Below are experts of layer 5 (counted from 0) of a mixture-of-experts language model. Rows are named router (the router's row for the expert), down (a neuron's output weights, with its number) and show model dimensions 0-191. Each number is 128 + 32 x the weight over its row's rms, rounded and kept within 0 to 255.
Before each expert's rows: a language model's description of what the expert responds to; "comes before" lists some tokens at least twice as common just after its tokens as in all text. This comes from a sample of Wikipedia text that the model never trained on. Tokens count by the router's weight.

# expert 52
It responds to: Common verb stems after to, the or a subject, often before ing or ed, such as play, support, use, meet, belong, enjoy.
comes before: "ing", "ed", "s", " of", " to", " the"
router [153  85  92 106  51 135  83 160 155 119 103  85 123 140 165  44 108 110 135 107  75 182 142 141 108 123 171 127 151 118 146 131 149 147 185 141  97  83  93  71  84 182 171 200 122  41 123 159 103 108 161 143 119 133 165 133 123 130 128 147 107 111 186 159 136 154 129 109 189  98  95 134 127 115 113 128 154 102 169 138 136  92 130 183 118 134 102 166  89 113 109 109 125 115 115 113  60  68 157 126  95 135 119 143 184 122 124 161 137 132 144 116 133 114 160  49  62 104 162 165 121 127 127  89 164 105  85 169  96 157 150 133  94  64 149  94 109 118 183 150 136 124 205  98 146 170 149 156 166 130 134 136 175 106 138 106  55 170 107 129 125  61 112 182 131 127 146 112 167 135 151 132 131 129  84 119 177 134 109 106 128 169 144 129 132 148 123 185 111 129 166  72]
down0 [160 100 115  84  90 142 118 119 104 158  84 165 147 168 198 142 117 169 155 109 111 120 123 132 127  84 101 200 121 107 173 135 133 114 149  93 135 177 191 151 167 150  92 100  65 130 123 134 164 129 173 168 116 157 136 179 108 132 107 120 118 118 103  59 140 115 153 132 114  44 100 117 149 174 156 136 155 105  57  81 137 108 194  63 119 105 169 134 153 189 124 115 149 135  82 127  94 117 128 131 102 135 152 126 165 154 104 146  94 183 111 181 141 172  95 168  69 141 118 138 105 148 155 112 162 129  83  99 116 148 225  98 117  89 130 106 128 165 117  98 115 103 154 139 103 143 118  92 175  95 146 151 130 190  84 139  88 147 172 131 165 172 100  72 121 138 118 120 162 108  66 105 140 122  75  86 132  42 122 146 142  86 143 108 125 132 122 143  99 158 171 104]

# expert 27
It responds to: Pipe separators and dash header rows in wiki tables, plus section == markers and table words like Candidate, Succeeded, Notes.
comes before: " ", "\n", " —", " Year", " Title", " No"
router [153 145  91  96 107 123 100 136  86 105  41  94 118 128 162 115 170 134 142 158 129 146 124 130  85 140 153 159 158 116  81 141 183 141 192 131 146 121 132 174  48 167 139 147 126 126  93 105  86 137 164 135  79 112 143 111 133 146 155 112 118  92 126 139 149 152 148  58 154 122 124 113 170  90  85 114 129  79 137 144 137 132 115 136  95 144 175  72 100 127 153  82  94 106  93  92  91 108  96 150  94 152 111  88 134  83 180 149 221  80 127  61  89 123 177  94 167 123 130 134 146 188 146 112 138  93 122 117  93 139 116 168 127  87 172  88 157  64 180 122 161 146 157 131 187  99 132 140 162 121 136 133 154 109 177 150  58 144 130 123 117 114 129 205  92 107 135 101 130 128 140 165 128 159 139 127 132 202  79 135  86 181 180 144  78 185 171 114 139 108  85 127]
down1 [109 164  96 182 202 158 113 134 141 116  98 168 162  81 146 139 108 161 117 113 157 164 112 132 185 178  87 136 122 137 156 164 216  84  92  51  75 114 163 138 168 135 138 164 123 182 123 115 102 148 127  70 164 127 172 112 126 133 106 149 103 114 148 140 109 108 133 164  83 167 162 133 149 146 214  97 154 156 112 125 118 148 131 142 148  95 121 103 111 112  70 130 155  84 107 130 111 172 145 201 123 124 127 190 137 122 112  74 107 131 128 102 157  93 118 132  93 127 100 109 133 129 134  72 119 114  96  89 114 159 156 109 192  33  80  91  69 131  82 119  82  78 129  95 111 154 155 116  97 141 132 126 168 152 130 162 183  92 137 139  80 134  96 162 174 108 134 148 190 136 113 148 108 137 143 123 153  90 159 132 163  41 155 115 113 108 123 165 117  76 116 139]

# expert 20
It responds to: Government and geography nouns like National, Party, State, District, Total, town, plus bullet markers in infobox Government sections.
comes before: " of", ":", "s", " Total", " in", "'"
router [104  95  92  79  77 120 110 113 123 114 127 163 152  82 129  87 152 120 130 123 109 160 157 109  89 138 175 155 106  95 115 149 193 117 125 105  78 163 143 152  65 174 128 138 112  58 130 135 105  99 125  77 127  61 170 126 140 175  91  75 136  59 157 138 150 144 146  94 155 107 121 105 137 124 158 151  52  96 134 184 159 113  98 156  95  90  95 174 123 117 148 111 169  85 110  96 116  64 152 133  59 107 138  82 126 106 177 119 156 107 162  96  94 188 204 157 106 140 197 109 163 155 130  85 105 170 140 122 144 132  71  98 142 107 159 119 159  96 166 158 117 141 154 131 141 113 124  99 186 197 132 164 121  96 180 139 127 148 146 143 177 117  74 132 128 124 137 109 179 174 156 126 134 116  96 120 172 133  94 107  84 151 157 150  71 184 136 117 105 148 179 128]
down0 [152 124 105  96 141 156 133 137 176 110  90 144  60 139 159 131  89 136  88 158 187 107 144 146 171 174 115  98 137 197  96  92  94 124  91 107 111 140 100  55 150 153  94 129 141 126 107  75 134  94 142 134 143 142 151 133 105 115 117 153 155  97 168 143 148  39 115  90 116  99 137  45 100  88 112  98 128 187 169 102 130 145 156 174 162 117 152 117 139 155 116 152 109 161 132 128 152 158 148  93 225  65 136 149  86  92 112  71 186 103 170 114 110 111 160 124 130 123  90 102  67 101 109 105 201 118 102  98 156 138 129 170  64 170  79 154 176 155 109 189 127 109 118 162 146 137 109 136  64 114 101 109 154 104 152 104 136 153 123 165 118 131 119 155  70 106 161 132  97 199 151 131 108 152 167 127 185 153 119 126 112 191  99 154 109 133 151  94 151 144 141 152]